Below are experts of layer 6 (counted from 0) of a mixture-of-experts language model. Rows are named router (the router's row for the expert), gate (a neuron's input weights, with its number), up (a neuron's input weights, with its number) and show model dimensions 160-199. Each number is 500 + 25 x the weight over its row's rms, rounded and kept within 0 to 999. Numbers have three digits each.
Before each expert's rows: "comes after" lists some tokens at least twice as common just before its tokens as in all text. This comes from a sample of Wikipedia text that the model never trained on. Tokens count by the router's weight.

# expert 74
comes after: " W", " F", " D", " E", " S", " Re"
router:481513518490481532520510535493508510511488519451515497561465504536482523535482479518516479499503459504477476493526502470
gate0:480477454481502452522497522494517510494493514535507449510523504465506525503489480456505533478506474540476518507499486552
up0:500514545534496509518523514494533502486510485482480486512515508500522535501530529512522504495498487516465541488498489499
gate1:503545485518481494520511496511481496523552567442502477527493479548470494489504492506488497513535456496507486502508512440
up1:518449471476521527470487486501518498490460455563483530480517495468491522473470502453489507481495542521491495523511473550
gate2:470520532483498472535514527500459513453511523475526483525499468513483470527476510503466482496500493460520495460524554497
up2:508503523485492475544498502506456457493499527480514464498499478513469478495504511469471490514507497474470476446497534499
gate3:498527496539445473506518543487552474538499484508527499521508492493481466507471470462494504519509498500522544512504424478
up3:505478497471552484513494501463466501528516507490518486505477521503491492536523570530509534497515528478486487435500528508
gate4:494493526516524489484485543535472528535517531538505545545496490539470477487495521496492482467501523490520495473510469462
up4:502502509473493509510471482522506482464507507506464480433549474466460492504534476457479498529518476505505481497526487531
gate5:510517509482546495537469485535496482451476501469522532517510523541457516525506453505441495465506512530492495530557501532
up5:518468491506514484515492464488518471492495493500499495481516466497536492508466491507525482488508497480507546500497523543
gate6:506518506513477454521479507500512521520494472464513456523459525533477492484483522483531479530448473470503496454479519477
up6:525491480478503506503458470501450496514494521538484500475511531448537536505496514503520493507528478504502507491481511494
gate7:466547516504517490522484538508512509510487509462491528498520505509529505452464468505511468501486479507532492491491491459
up7:497524506489496477495535572510489516507506479504524508474521513514502530508519439531492475460500442464483495483506518488

# expert 139
comes after: "-", "–", "/", " un", " –", " multi"
router:501499521502484488536468496493471495513505504506468493559500502510464479479503474463467520507476480560496503496499513501
gate0:471479550476486416525483537475465496480492489463469524536491481524521477510493497500464508537475499502527490495474507504
up0:516556477501496525504560531488532518498497500494519538498486515508466468515494489499559522522520553468518511499486456495
gate1:488517493479490515530536527532483509443482496461463504518490498514515486567490499505447475475485512516515533500523461469
up1:494492520492502483473565475518493523502472477508506492464497481488502515533521504483500470481492503527438484534513439503
gate2:479489514478462413529482494477515452511477495503499495545532462553481484493486543508499508482484518525504506512486536512
up2:476526446494509546501484530520473497495544504501536466494466458485530500529513458473488483492482487508485515548534492546
gate3:506539498497518560491491469482463515518487459485501513543467477555500500492462502454529525511503492538546512494511516503
up3:515476469491474531504472520538501487520504509482490477463511551453516521472506491516494495499504503490450478495524469494
gate4:488484523487520474508473501472516528521512482497428486528462465528483499527494497490490524465515478516526500486509485475
up4:462490499475535515523451498522497537532536482485478499517460499527501462494513448488501520506485472494564496503510486478
gate5:511522499453522512522527497490443499507509502515491471509475473517493465471476519459488436498501516480490501541513493538
up5:497485473477520499472499528493533519486484500535511487537534486489510517466499510507539530477506450543485491465568524494
gate6:545472481510455485511524500498523543505524482504479513484506509516494500475501463514509503500490537493506519500479515531
up6:527525559510506494538471477496491527470522525515497516486501466538512494461496501513479509498486521528497522499470493511
gate7:508500480508483492470508489509491518540459487500497550515492511499501510540530466498497523511475501513501535491533483501
up7:462491521501463508517486503469479488515457504495498473523489474493509522504491471494475460493455511564465527534482476449

# expert 244
comes after: ",", " United", " (", " New", "6", "),"
router:499526507519485522533476495500488496494461536477473511553499502508460552492494506484485503506530487495504481453545485451
gate0:463454518542510476519501512463459479492497498516500496482536491486481451476481483443479496517498485499490510476479508496
up0:465490513479503515501501499485519466480488511501510483515506495503480508500485450512533526477501528523501518533467514544
gate1:490498496494489461501476515476487515552457490540503532468484490481501476503498467491472538492471476514497471535498499527
up1:476493502464515526530463529494527504502447464483500520499523475465517499506502501487507512453500490518481515514477553487
gate2:450490522478496474507518473530503432514552490502491472561457481509514483535509501509514498513521526518548493497531538488
up2:509525481505524493503478516520505522502505475488467487437478482496512469466505490507521487507505497492478499510494533538
gate3:515435512502505523510488488513485493504487520479458483517475472517533545470508472533496499552457542500496500482544490500
up3:522510463536524523473491495514551485461498505539481441506471508482508555454525476469489457536516496502477514480552478532
gate4:498517435475484511545465499511520522499512493476471517556522508505497540469492533537481508499535516524458491497513439499
up4:492522451476480535463491504454509496498511496462488500489491508497520453509502466531550531504470502468473492503490511548
gate5:501464544472500513534479496478527474501474481494434491533499499510472465485466477474486491519517515551544485527501509494
up5:498508559453497507519503493470505479500494482477477501533501525534503498515486470494493488521519508538505448504487526513
gate6:490478519519521502505516491510476534528517511523486522505448466538459512501497472518482488515503506492467496450530545459
up6:510490481559545488511495481499488540508469515492511500492484468499478526519504458547484504540489502501499491444499538467
gate7:454495446495522500474537513504481502478482502489460505529498489494489507476494509551508506480521453481516487482490468471
up7:519507529457500477488451510519485502480524451529492507548514545503497507466484522527504483471473484481457550567503517510

# expert 31
comes after: " ", " |", " (", ";", " /", "–"
router:463472543478462499552478525449485470478470519490508480554473510512473541521503480509470522509562478540477477491513542470
gate0:513528517485488503466447532497446528501494557487472483512471470492483465549523460501483463493491474533481473487503502503
up0:514511485535543523485493477510498514543517502470438504502477533513515485463510481503439532493485520508507508509542436501
gate1:507500512480495511525465522469478514503461464525466466548506482501509524529498443445480493530535489486485516495507499517
up1:501517521527476481506499517471469519497527518497464480501527446465545525559472524481506462495498493508513443470497509450
gate2:490525531494461515482512512516513504506462527531514567501490483532470536488520482495451499473545496561488462520499497468
up2:530483508490509497504501463470506499518504487520537484488544509498533514475523442570483483477487506519508499483518541550
gate3:508508520547505513523470520472499479502530513504476496520478491523495504511469497470497532484522486516487462454538455508
up3:545475473525491497507530462478481478526518517481494487526444504485506502472484475509492501517523521513503511499432543525
gate4:494564482514496511503493447528504457534490457442498481521533486568519511517489490498499506502468471501484475467494469494
up4:470505504474527514537520485517494482500512561541526505507492481498508494527528470496522481472539481507516494536490469464
gate5:505489520506531472544490502503522465545491496522489490525480517541480490530540516514497492473541505511460471496532513509
up5:508488514490493555509543490472504454469513506457486529503494506532489516508528478453512490529496488492452510473514538510
gate6:477507507497497477508512470512520534516538497459470517557508525563465499565444502464486508460524498474501503479475513529
up6:512494476468461496484504459510527480476532512511494468462522511457517452457513489496503482508509506453518471506530490483
gate7:496481479518478498489459469487450466524504512506493552516541480528515500540498541484498494532559530494489508482477540503
up7:521545490459509524503470530540544520450511506515481493524489516504493487493462515480475540505503467507504500490507498521

# expert 19
comes after: "s", "t", "n", "9", "g", "em"
router:504515510522524543509521516472444519536493546524467506522485472502512478544490478497484490513544474526491493467507463471
gate0:491479496510465509499463528519461484514484477535490522556443477517497541477477450514504517470539496481491485459528492493
up0:485496497505512522464511493463557496496534520484493501457522495470495456538504537477513505527443498532480510499497526517
gate1:492523498508513512483528481445474544496488520537491495485482468520465496507432470526498467516538474527466510491483488488
up1:534515548500503493488489501494500518476452517444513522520507542484511543486459506518467506520542547510487461507478495516
gate2:464501486554536503493500501510448480565543481502514538502520500487499507496489499507484529507516496463495485468446502467
up2:478509489475528527519493459532475475533529498488506485513525535525497510469512525486462489487488491498494483486494495457
gate3:505520491499525500515484526533461520495464481525496513503473475511503474503493487546489498497524475476487498544504459482
up3:481507499483499498499495475517476477482523506479537474507527522519495504499514511493451522528483486460530467477473524514
gate4:545483499523491524499525499549494486539525503482503470527502502520513489536512538516508504459530479484482518496462520501
up4:515514529512520482537517496525493462514534475484521499513466496497509497505511495496552516482521501540511517522474516451
gate5:504486439508503514487488495499455541526465505478469531512501491531520503492502481527491467498520523560469448529485501472
up5:485509524506507477527532502487507509511513468501502482484560479511542477502497506517518471470508502449521511509519500526
gate6:498536458499502511512476518520481490517547492474504548503479518497502507441484504474499537489482501535443480456530495531
up6:472465520536500497477498498531542517436473503540488470505503505533475501508501473510493422496495525503536501550490500475
gate7:543508487478515516490470512491486502544527505533458478491512544517505501433478500552478482466506454500481511495547492509
up7:500484502498490470519545454499511484474534476477498520514534497513478535542494510438511513510449525514469451485454520473

# expert 44
comes after: "1", "0", "9", "2", "8", "7"
router:469553485507510514537487499477479502496471520452532483533473528531489476546498460513467490483518444559495509465511481472
gate0:482503518502490532491519506505460480497506511519454526510505553515479469534499523495458487531507509513473508468497485520
up0:500497548487484506541472515511521521493545467545559501508501494495478492509506494497490511532476466540518476491525542498
gate1:452490543491483482530476473499488491560487440519511489507509541498527490492486484442528496507479512583565507496511493480
up1:516500535514456492520485494530470460514510485521489520499508497467509474468508464468504498515515521531497446485483471483
gate2:503474478510463460496491518484534462507475547491499465503570479506460520479496523513483449463522460517479457472502499516
up2:529512496510514495534481512503519530545536502498501538516468514464463505452474495513508462510517496500507466486485548547
gate3:531488462522474501494524462503434520533476527517493529527559530540537492479479497508471510510489521533488449454525501492
up3:496480485540526501500527475517500490521500514499520535494494530518511520490473494529495485549472511518493489522507506507
gate4:472504542475478440561537492494496474517472518533485477529491507483455458527452468487541553511524497518446504502490528537
up4:512504537517523497519467547526523503479481504504509493483482504485482512490480539511542565485465504485509517512445500448
gate5:458538477509509495511513528466521517550544512475550536539510509470490493475480527510502559538489489485472505499483548480
up5:518526518515486476499496494519509511495487465507448523520494464446502530488467509489511494532506514489486460471511494553
gate6:523498494504484479489496563446455485502444534500504484493521497505470510521500472490484521518545507517506539477480502468
up6:472498478488503498518526525526537505490507498475471472514456452536500484485468491545454471473528553493545484472484485511
gate7:516528456508531502498471526503480534510513535500432503520480512522514510522495516520497490465506481457486478493527474514
up7:478523524461456533499523565495491519465469494493509476523485533477507501510492517537510477479533487507481544532560478480

# expert 153
comes after: "2", " of", "1", " at", " for", " by"
router:526496507502471480533513498498472489482465537510505481544489509523459497518461475487483507506546508542471482472531500467
gate0:520508511504465455493526491524482483515457493520485498524470519497493526465464504505536514552514504480485453565516528492
up0:479494494460512474518520517481507505509495520494529479479512504494487498531476509510494482507484522498491488502465457498
gate1:501454501462445500473497541467520492510490507502521509527496566490511492446488498497514482531541498527492493498488506506
up1:483533493506493532516485528516476468489523475533515497519477509512542504471509502504481486503472481481509470499517462476
gate2:530523487466509528524544474525486478491475514454549522515482526517471527547549494515499522505531475471495544485496536520
up2:483488527540490492501477472509485493493497448492494503506530441493502480520473501503498510483461451487519498540475509474
gate3:496538516525504460501509518486494446561450427463490500513526549518520499474487535471517480504492522480459479527509472465
up3:526456461464522545464524505496543542461553512534443508496518479518508457544503495497507483486501487510499526490510484600
gate4:516472462476511515548480507486486523480514538473471522490529506522467478521495474475481522469503516499482509476493484475
up4:463535525521476523482504546493516513511511487508503503499486465457559539517525478511532481482458478486480508477512504505
gate5:452488446485509490530538455475477468479499516470486502534495495476484492500474455431481488527490496509467488472503526510
up5:530511536533507533515481494462458497533514509527513469449487522520523546512546471532505492461536522512481522474538499533
gate6:511502495482513489545556526464496516482495511501528492515494512496506531549482484458551504503516523512491488513491523498
up6:470472448518516493489516508521462524465532509500467521488527542483501460526485538494465455477519507479485494494512521539
gate7:487501480457503503508502539448509506485524521488527483502493485483518510482482496551513522475483494494495505507526436514
up7:472513489460499509536545508490509476477561551515503480509484483475504489492504475547507523482494481465514524476491458534

# expert 240
comes after: " A", " B", " P", " C", " T", " G"
router:494560514467474475508499547489439510513498533511504473529497470546482492514489458497466475525554496480522489483495523490
gate0:511524472499509491515512529470475499507531513500490472517500487508491497497535516504483549463515520466469495455497536498
up0:531465481494507462529488486499507466477505544556496482501474504497470500543502478517526512515480467507560512547529486532
gate1:479539511480526517474488531496488471488477501517506502509509528542517455533500506533543507436514494520463538511522525558
up1:490548478490543494491469533508489482500498469508533480506501546526529453484483519503477516450519481498543504491506536520
gate2:499537514498500507472490533502508503472497545472510496494473457494485495481458506477524520520553496443535498467568524504
up2:440517523497495484516510469489476517467503536433499467478512496502490532530509486499482455483465491533472501542475561513
gate3:495526511506494537461568527469489485520481519521483466489490451546476504505486529537465499452529505481469479515516472494
up3:513472482508485500510457526547482516532536497471532547520469521465567507490519489470523485527489533488462545495500528526
gate4:495480525523461474505533519491498522473489500491474556503514449515522531526501472499503505486517520516546451481504521496
up4:510504496485516497522488473503509523466491508510502476523509495503478492496511519475492512536485488496504513449505465514
gate5:475503457458518492492522538495466517519526479479492541539525495548490536500465491485496493483489506462467546511491505515
up5:480486500486481533487533539458477495522494490495523486517496509473489499541518468532500469493515508519460526512444500506
gate6:460457479456498462522440523461490504523500498513527468538501524527492531520489470538489511542530527493489479461483499498
up6:515509521559499480486504513499496525486492504502499492458517516513489497487522501499527511458464498488474503478478525470
gate7:527490516488476494498517542476514510504464555486457501480541498525492540492448530520466519524489554527485482521519521518
up7:434483486534506520531494488486539486509520489493525517515446521498491516480518507426511547492491479510496526470504466465

# expert 35
comes after: " ", " S", " re", "s", " Re", "1"
router:483505483516497517523494496460501515530492501481508487540477523530462490515483482501511502465501500517517503492502529489
gate0:461561511473477492503495522510535510524488495513499475495506518487491486539496511503491481479491486530487473491465507514
up0:465568551492483520525481514498512479503531513509497497472510490498479510533521527499475470486498506547506537496479500516
gate1:506525509484486561479511519451514544469466527461484491526506500511534474487481489527497495601477503479495494495531514525
up1:502483492500533439487512533531502522483511496544525509456470468486481477492508514489494530467534493489484453510477510545
gate2:510477517534502477499490487523502459522458490531498537504500497465521494539472509492532491556507505480476474517493492514
up2:530501510529519471508483501499501521533482484512512533464482511481509461543491489520555507525529463491501484500489466505
gate3:494502461486514500478563457531565519494509498510498506498486492517478536505512474538486514509491493519516502517508521479
up3:502493488561488476503549510501555529494500521485528505491479499507489472478529472519505498470497516525531496505472497499
gate4:505528536477505516483453503505488482474532520526527500512462478496509487504496544519489469491478490491482487516487495483
up4:507445475504491483491504496495489510524486481567508505490526560482494534492500489465487507473518479475481509513505501510
gate5:505545512499515465493540501504484521475509504486502481496481481494504503535498516520487471519523485485494482472520474515
up5:481502461496485505483466473512527529489509463470506516469506519506479493489528512457535542429478490493477490491488529502
gate6:536508497509553496540489513474511524469500458510456513499489506518538518502511498511488501459474499500500527468520514509
up6:511528454513514514557545514509461504467501474477535546526485524508514508521481529488499463499499489504532541486522497501
gate7:483480513529501531460494582476515515484515565504518482497489498496526501501479490512490447504496493485512511513489478506
up7:505509487487534500513498498509485562519497506497471508506527526524523487508504480510487507509487512487459480478546521468

# expert 190
comes after: "9", " K", " N", " I", " J", " V"
router:479535498500477523521485516475461473530517507504502522543496496557506499511493485519467468491542486539497496462469503447
gate0:469502475481496540509473504492492504504490486486504524546477482507491537556472497533501500497520492532552421491460455483
up0:541518543481500491480474491465504516468519503506508500507511515487518487475506500494481511523450487480479559498537515534
gate1:531537489515492489499488556479496526545533523515521481514487448523495542530474487510494490522469504512473566495495485470
up1:483496503503488510528497532444512481510494502555493480509484471484485528531454475477491497475477466523500503534486511440
gate2:465523496522483544503452525461446496523533496462499521521456530518488441500520492495506495505504469549456479488511513492
up2:461500515496477580505490489503520468500527460453525503544478544516503503464483511501488468465515513518517487454506514506
gate3:515496505488509459512522507516554510495524525477523463524488571538508469479502541505525506485538520496488494509508524516
up3:451514454486486455537505528474531538482500544507522483480495530486506463542500547504506478483526513503495542502467509522
gate4:530471492501521510527474544461453495511510503516498500489507471541480505549457480502489500514516490502479530520524450451
up4:489499511519475493508471521479439456507494482542523490525487465458523487544469461511489490476544497496521548540495506465
gate5:488521484527506506475500529473510490531491553481535484489524509548518527499497504540499486481500470507520500492469490520
up5:523508476503541495527449491544472515527486467508497516482468454509472490513483521474491469551516471492485509467521477467
gate6:515518514540476514496554510519498471530528493468478485509500476505466475486497481489510459477543514470491544518481505413
up6:524502516523464472494515532479503493503503527509494501502493504496495519500488486542519537503520555488515436491483454487
gate7:488545507502491474525541523486496491495505468491518502527490512534547490499506466515513462503485486515476486518510556466
up7:481556517436545476485528538526478510494473500483517504482532501547526509496516511531468462502490523519537501502503539499

# expert 141
comes after: "s", " Ra", " that", " who", "R", " they"
router:486493505486459531545485545477449507535488500522476482567486498524495514513439488532475508544484504557480485459507495471
gate0:531500529508510506523436451474482488518512470502476494489493528505486535511469499493467517534457504494484489468486469501
up0:502481522516461502466527544489489489480480474484479467503598486506508501424468523537501472510471457513474521506493516507
gate1:541495508512496525529511521512489539525507526483528485515465492508513479539503523500461479494497468554470467503509493484
up1:513511491511491492452541482521498506495511482489507562518485508501498533522503498476504521515501522441492543486530555527
gate2:521519533520462487530514507508456477519501501538482460538520520506471475518452492544508502506486524488473494480465494530
up2:545517472501474518549499525495456483531508451486467481491514541473501533534463503495541501514495516511494484493488482514
gate3:478462491462469534521515536457478516493542473510465498512482563503495489481472534525525510526508490529474515504526483484
up3:506541510540478491502490498487480541473547501530531506517494498519524518490490556557510502442535498502545486468496496484
gate4:446503512464471495494482495494483525473479505478534485507538519519540509505504505535465480483488475496485463467524514546
up4:499507499453464507530506496536513484501543534494477485497478540506496463503480499497474527493497480540473454521536468524
gate5:492510491529497529476472493505523486497462498531522507515524464549486499484479511468477483505528438488514522495549471460
up5:492533538476509466490529486516444496517541506506495501487509570473518462517533499535476541527512525495517448493514554506
gate6:469470519518471477522518509456475524486509518502513480512548488501524466510454465546489478520494526511438548522511531512
up6:491493497518490482547504470490513515506510552514522474514500527464512477532476513524508481528508538529513545485502484513
gate7:483536499489463522487503546499465438540525494492472543525501544496492505518474497544495465498493512480465499473513466512
up7:488480515484515478516482539528478550525409524506490488496515508513497500522483509501526476443497462464506486542504469483

# expert 111
comes after: " of", " in", " to", " for", " on", " with"
router:477544519487453529543482497477500504532459524495476477542518496534522514503485476518480491489518458580488492514524518471
gate0:452483496511509476542489491517497481506541504541503484479505462530490507525547471490497512491522509479527504499492520502
up0:491511513533518489514523508507541524440553545479499488484544478541509427518510490510523492488510522522518524488533514514
gate1:454552508556510538533498533429490508480499509468494511495494496519514533531466451477490542513473485514496489455526470454
up1:474525447508498531500496514564518540499489498512526526519484524498487521473508456454535509501509493489484527485523497563
gate2:510502512459481501468505459493552512488469488473471478545496473508501474517452509527492511499535521531522490531520466469
up2:470509479526483497516502506496444522530509525499487525528515471489515461524434499494516543498519519483519486505463529483
gate3:504514509448493490504473479508492507505535537519485529504503521542521471548513506492472491495474528519498506449521538518
up3:494488409505489466466557499484490557438490540514540499482509534464498468522524504497492499539540536523528510515475489464
gate4:501527510479442494499488528492552465469479521510520449513537494494506481537499505492467505511512514540489517508520502511
up4:500521521472469504509484502489494457509464522476487493484544448477489546482474529496485522498520485527527504487486503485
gate5:467518464507467483509501529475465445514484566497494517519526507561490510507509544544482529518550515491484507509522520483
up5:458493539490512469547516500534521489449503542489528476494527454533479500513504493517559499484517521530544498540449479487
gate6:540453488521480516473524520519536470495498489553542513494528504500447497485496507500481495481462505492558444507482501494
up6:541475470485560537485542485497452484502511486543513518501507502501468502482460465462483529480497501504510507499524529516
gate7:493535506516513514509519507465495495507451497458491468524480474534504519497484522471478454517463529516476529475507509482
up7:482493499547515518497483520514503493523496477478507484516493475500508474496474480479480479513518487505483573510561546505

# expert 204
comes after: ",", "|", " the", " a", " and", ":"
router:488464525486475525536490523457483466493490538496458451526527516522467520516485468520430528516530473568466518458485532478
gate0:476473491554489459477509498502483484528499473475529507523454491506459529532490464519532540476496562459531461527485516461
up0:491485507520498514527520473482508488497527495516533526516450527501484495503548487470557472490478505525511524517487517499
gate1:508539481538468498509496499539499481466427497483512526498483487496501434544506540471501462471490511463551497531530520497
up1:527528464511476485516535489524462512530549538479471532527446510524479479521471488483532473522479481466514520470492470509
gate2:515483525471491492540503471528491484499474546472507507494468508509489522488507493506558472500515482505459477490517545538
up2:488489484467499505540474506534517527469507540474493504485481532500519477537527483491503493512534479498491502490539512524
gate3:471483442404509488449484506520479513490495506510492494494535456503502484508474506503509473525527502493489509520520502492
up3:504490557453521532507502496475530487493492493505531482493522464512505493532468501521506502497507502516482532466516537468
gate4:534484530476436536506472510499499462497507521505465516522476501504476498509485503503456539507490494505503555529466463486
up4:533497490442467537528511493480485450491508508454485498513453488503481494524505455501467519531482530517527557507491505497
gate5:543511468496524498501481481471511499507488494496484480487504510548460526525454472514492503477524481499524454468530515476
up5:485498500522496499477518500492508466483462514504519465498502510472493549494516494484519504498437429510497486526481486497
gate6:462447492470495534483499502498479525519528492488476474504485534545457472519471470522464515529524530529504519494505514532
up6:545524491518470456519473477524489526486480488453499544505498528515550528527517550524497527512509516471506516503504448499
gate7:522511491533504484478496525493496495538519508505483522484460502522517486523504462511502514487503524497534533498468490512
up7:505497498542471568446497578434468509514512530504531478475510539467515505496500505488476480492518486497489494504472491492

# expert 107
comes after: " (", " ", ":", "′", "°", " /"
router:478511494474494518531481514438480497543508521487494509520503454541420498540505474533483456497552487538462449463516500485
gate0:468484528524474480523508493478491512516526480505513486510460514487462521505475480496474497508544523546486462478522491569
up0:505480481483495500531556497489535524481451503452526523460521525549537489499488529533519472534461526495514529470490536476
gate1:500464474504520468537527486495542488538535532569488506465477492496462490515490522535508554508491507531508514474476486531
up1:483523522517470480469475480500460504480487500457520449500482484525473466488512452446468464465497446513541463532431496502
gate2:479521512502540515499505553457471515558508518501465500539483445536492485459494492473503452486518511505508495497479496514
up2:543531477515529526511485545477480527575512493531491496503475448557442450507496489544487503528527494486466500483512505506
gate3:501503478471500536502506496472452452508501495453495514499491469507517514554509510496465476495505566505496480490504493534
up3:470506463492533491522469504484499471529498524478528513501518520501481515502514487506537512468509502514476474492465516483
gate4:465529488459506541496519511485462474511491503476547507527511513544448514500529489468531505548451455526457487484481526509
up4:506515531554504455533485525529532505510476507480490502485481492499529473469503534524485450456500536493551469502541482490
gate5:487520460500501488519537512470473462504486486469455455508539505507467494510522494559518489536533485489522469482494529516
up5:547500532515484512494477478508499541484507516556516540487500490475551528502467505494490514473445536505515523517519479479
gate6:494518504481492520533491522498503489540501514556470530532484473539512528511480489502524513489517501504499482436477516511
up6:518515503463496526488554513467522465504499489530521530510509453563495507498490441561457527478495482558492475453485486485
gate7:473556520524490497467478514493473479497499478529502507497494546491470504489503479510521439485509506495455475474472509475
up7:489461471470491487524532490522458471496534466536522494503504493449520488520529524484459523533541515506498526509504537525

# expert 213
comes after: "-", "–", " \"", "1", " un", "2"
router:501479542497503511548471500463462490516504486503480484541480498540473458509490469467461516509462466542507494498498490504
gate0:500534452552470502491527522486464461434500525485453517485498487519481471503474509482485516452473516473528514502493473541
up0:501500477537488482484482490549514529561494513510531505518473502501563529526516519492512491514519498502491494516501537528
gate1:493473539508511567531458486492511509489519495497478497520468455526443522495506506509485537482459469509490489538518478473
up1:505498546550506532495458524516470531519507510535488493497516494542433478463468493503529543512491449442499487505482501501
gate2:474534477545578524506494533523471505490492473505508508480496533526554488482460501475512505523507447493481492495486492514
up2:527512480484496492480471475512521548513511461511481496510450456481512492481520511518476492534522513538517506494534488516
gate3:498506491500473479535532517498495522494516457467505452535502522485482485473499472478515549496457501503537537509509524478
up3:503517498462478453536528507529522515537506490474513484513549483463428501490487471479482519498471514484523534478531539521
gate4:477507527491518531513466477498493499528505494498540525485510508511502472553475501556496488458483498511529456482469493466
up4:493489519511521514517467469488481449491455492505500537472532490495514519501492467519500483433483493518484474504479520495
gate5:506501458475556510514500478488475525526515484468480541474470531533523476523491510480504476527496465474550504494510478483
up5:483502481516505491495478476526517555466542510460517501510500490510512493467462495546482490518465487484522487512524508439
gate6:532482512508510517569490511485483518493496514503490499493481503535494514509495463554536478463505423510491455512523473491
up6:477475454482538559501557466531483519474536512519495455488477538509465503494497520515532487502501466529466500535517514467
gate7:447511560539481532500482500477515512527496505518501483535455552490507507520494500495507515517457480530564512496482462457
up7:475558520490525551525486478450503543524495543517481454497470549481507502533508517528495478510457457494498490468494464494

# expert 77
comes after: ",", "0", "2", "5", "3", "8"
router:481533490513474513540416515505478487513494522519479512573526477494486515489477500487474513500546499517527450495522475448
gate0:469466502486493577526497456487532494494442517472529526576484496537497502482499505501482471522433527526470452460527506487
up0:478472506439479511512480499485479499517464500516520504561515519528510514452494515468469466507425521510499454476538509477
gate1:458524507519521484479483466527489494475476484540490516538479489494486478471550506479481508502517498530514545476491495511
up1:444526534519476494553500495500492480479479463474520495534513498499504446456510521507513499518473560497508473509536494468
gate2:487512509492490482543482429527527510486497492496472517537489544502502531508507459528494522523505488501524503512519495431
up2:508489438483518550494484502496501515493492499508478474505531479503497502516495486488486508498460514520507536515482536492
gate3:453519485480511532525458549498462489518521532470461482480523503507526510555468537506527541487487505521471504496466461491
up3:530545516490481487482470479512511462500524512440501497527492487506498476533475561493474496550473507498494523520463469482
gate4:483547490504500479537527518489525468484485486459452534552493499517481476509457520476471510486518526467530482489478502496
up4:509536479470488517472525572503538490496481523508481500511483478504472485509489525519498512485527533514499527491524482487
gate5:522482526505471476494475467472528489470476507503496532551464487519512525520510491470478441521504493489479496474520524493
up5:518500535514519524497465480477511497472485513509468512561478494489512520555537502498501459526469480484492502483516489525
gate6:487490529460509502517418516480490516523473489487503507519520486497532516505499506458489492517481532543505502499491497499
up6:514495506511511470517510496482522497492544501504519498468517522524511496471464464485438485460525497434466543487504501494
gate7:498485507460511489508489524471581507509498496497491498531562509507494519486469471495510501489517516488517466535505502508
up7:510544508559451498470488491517453503502482526501508461452470498506515487547513524517508500499473450500475520470453482482

# expert 186
comes after: " |", " for", ";", " with", " of", ":"
router:491516515505481490491513531465482500503508503521513501548503499534484504503496502548492496500566513532463486492538526486
gate0:507544482519490480495487520503508506492516478508498509510493543547538462507492516527526468507539537483519458506518517532
up0:489488478519476486477535515506503482501543467545523515509500511474521489522497514523511465469536493472522498525497503491
gate1:490589541516517516527503480504500539506539517470484467500502516529506514526511484533495514472512522504457502485540495456
up1:460556494503486516545491539530490524522540490483505483501477509518503534498484537479542477505530500512472510479494441499
gate2:456482507509521526489456529429507520485483529475478492500521493491506519500517472494562518513557497522480503481512477509
up2:483501504486510471525442455549516517522491527532493550501497464497508506507509501531516521493499507480470476504485509447
gate3:500495512472487498509480570462443559524495463433492484489501496525486486531509480536534493504540525495479484503478482503
up3:470506480504531431504510500515487519441493569512483461498525459482494458499496510497512475521471522476517510459488494507
gate4:474526491474473465523510483473481449460496533488469508526531466511490471516516532516532494441530492523507521529529516464
up4:474491493492491534520558535464528485484513518495534501486537460529478461504496505511522502462484521509486533524484510495
gate5:527437577488478483504500473540493504505504486498484481527491514505478512477472493487490539515497528497535486490488508457
up5:487481558466492468450490528475495487514498493519494515502526506519514526505471444504513490560511533515497487496523539465
gate6:501508505529497490515499514489514484523482498522500505542512491500511495514479494512467471506467498543505526478443508534
up6:546449452480449509503496510485488470536499506460509527505491513534476529492501502462515500497483534483491493477512495501
gate7:505461472502496504505502530470510476553507479525486503506491542534480509523511492496480475496505507495464530480452532500
up7:527485485469502544507506487531525511512493525492503463496514481540485551503482540465426509480531545476488534480516492486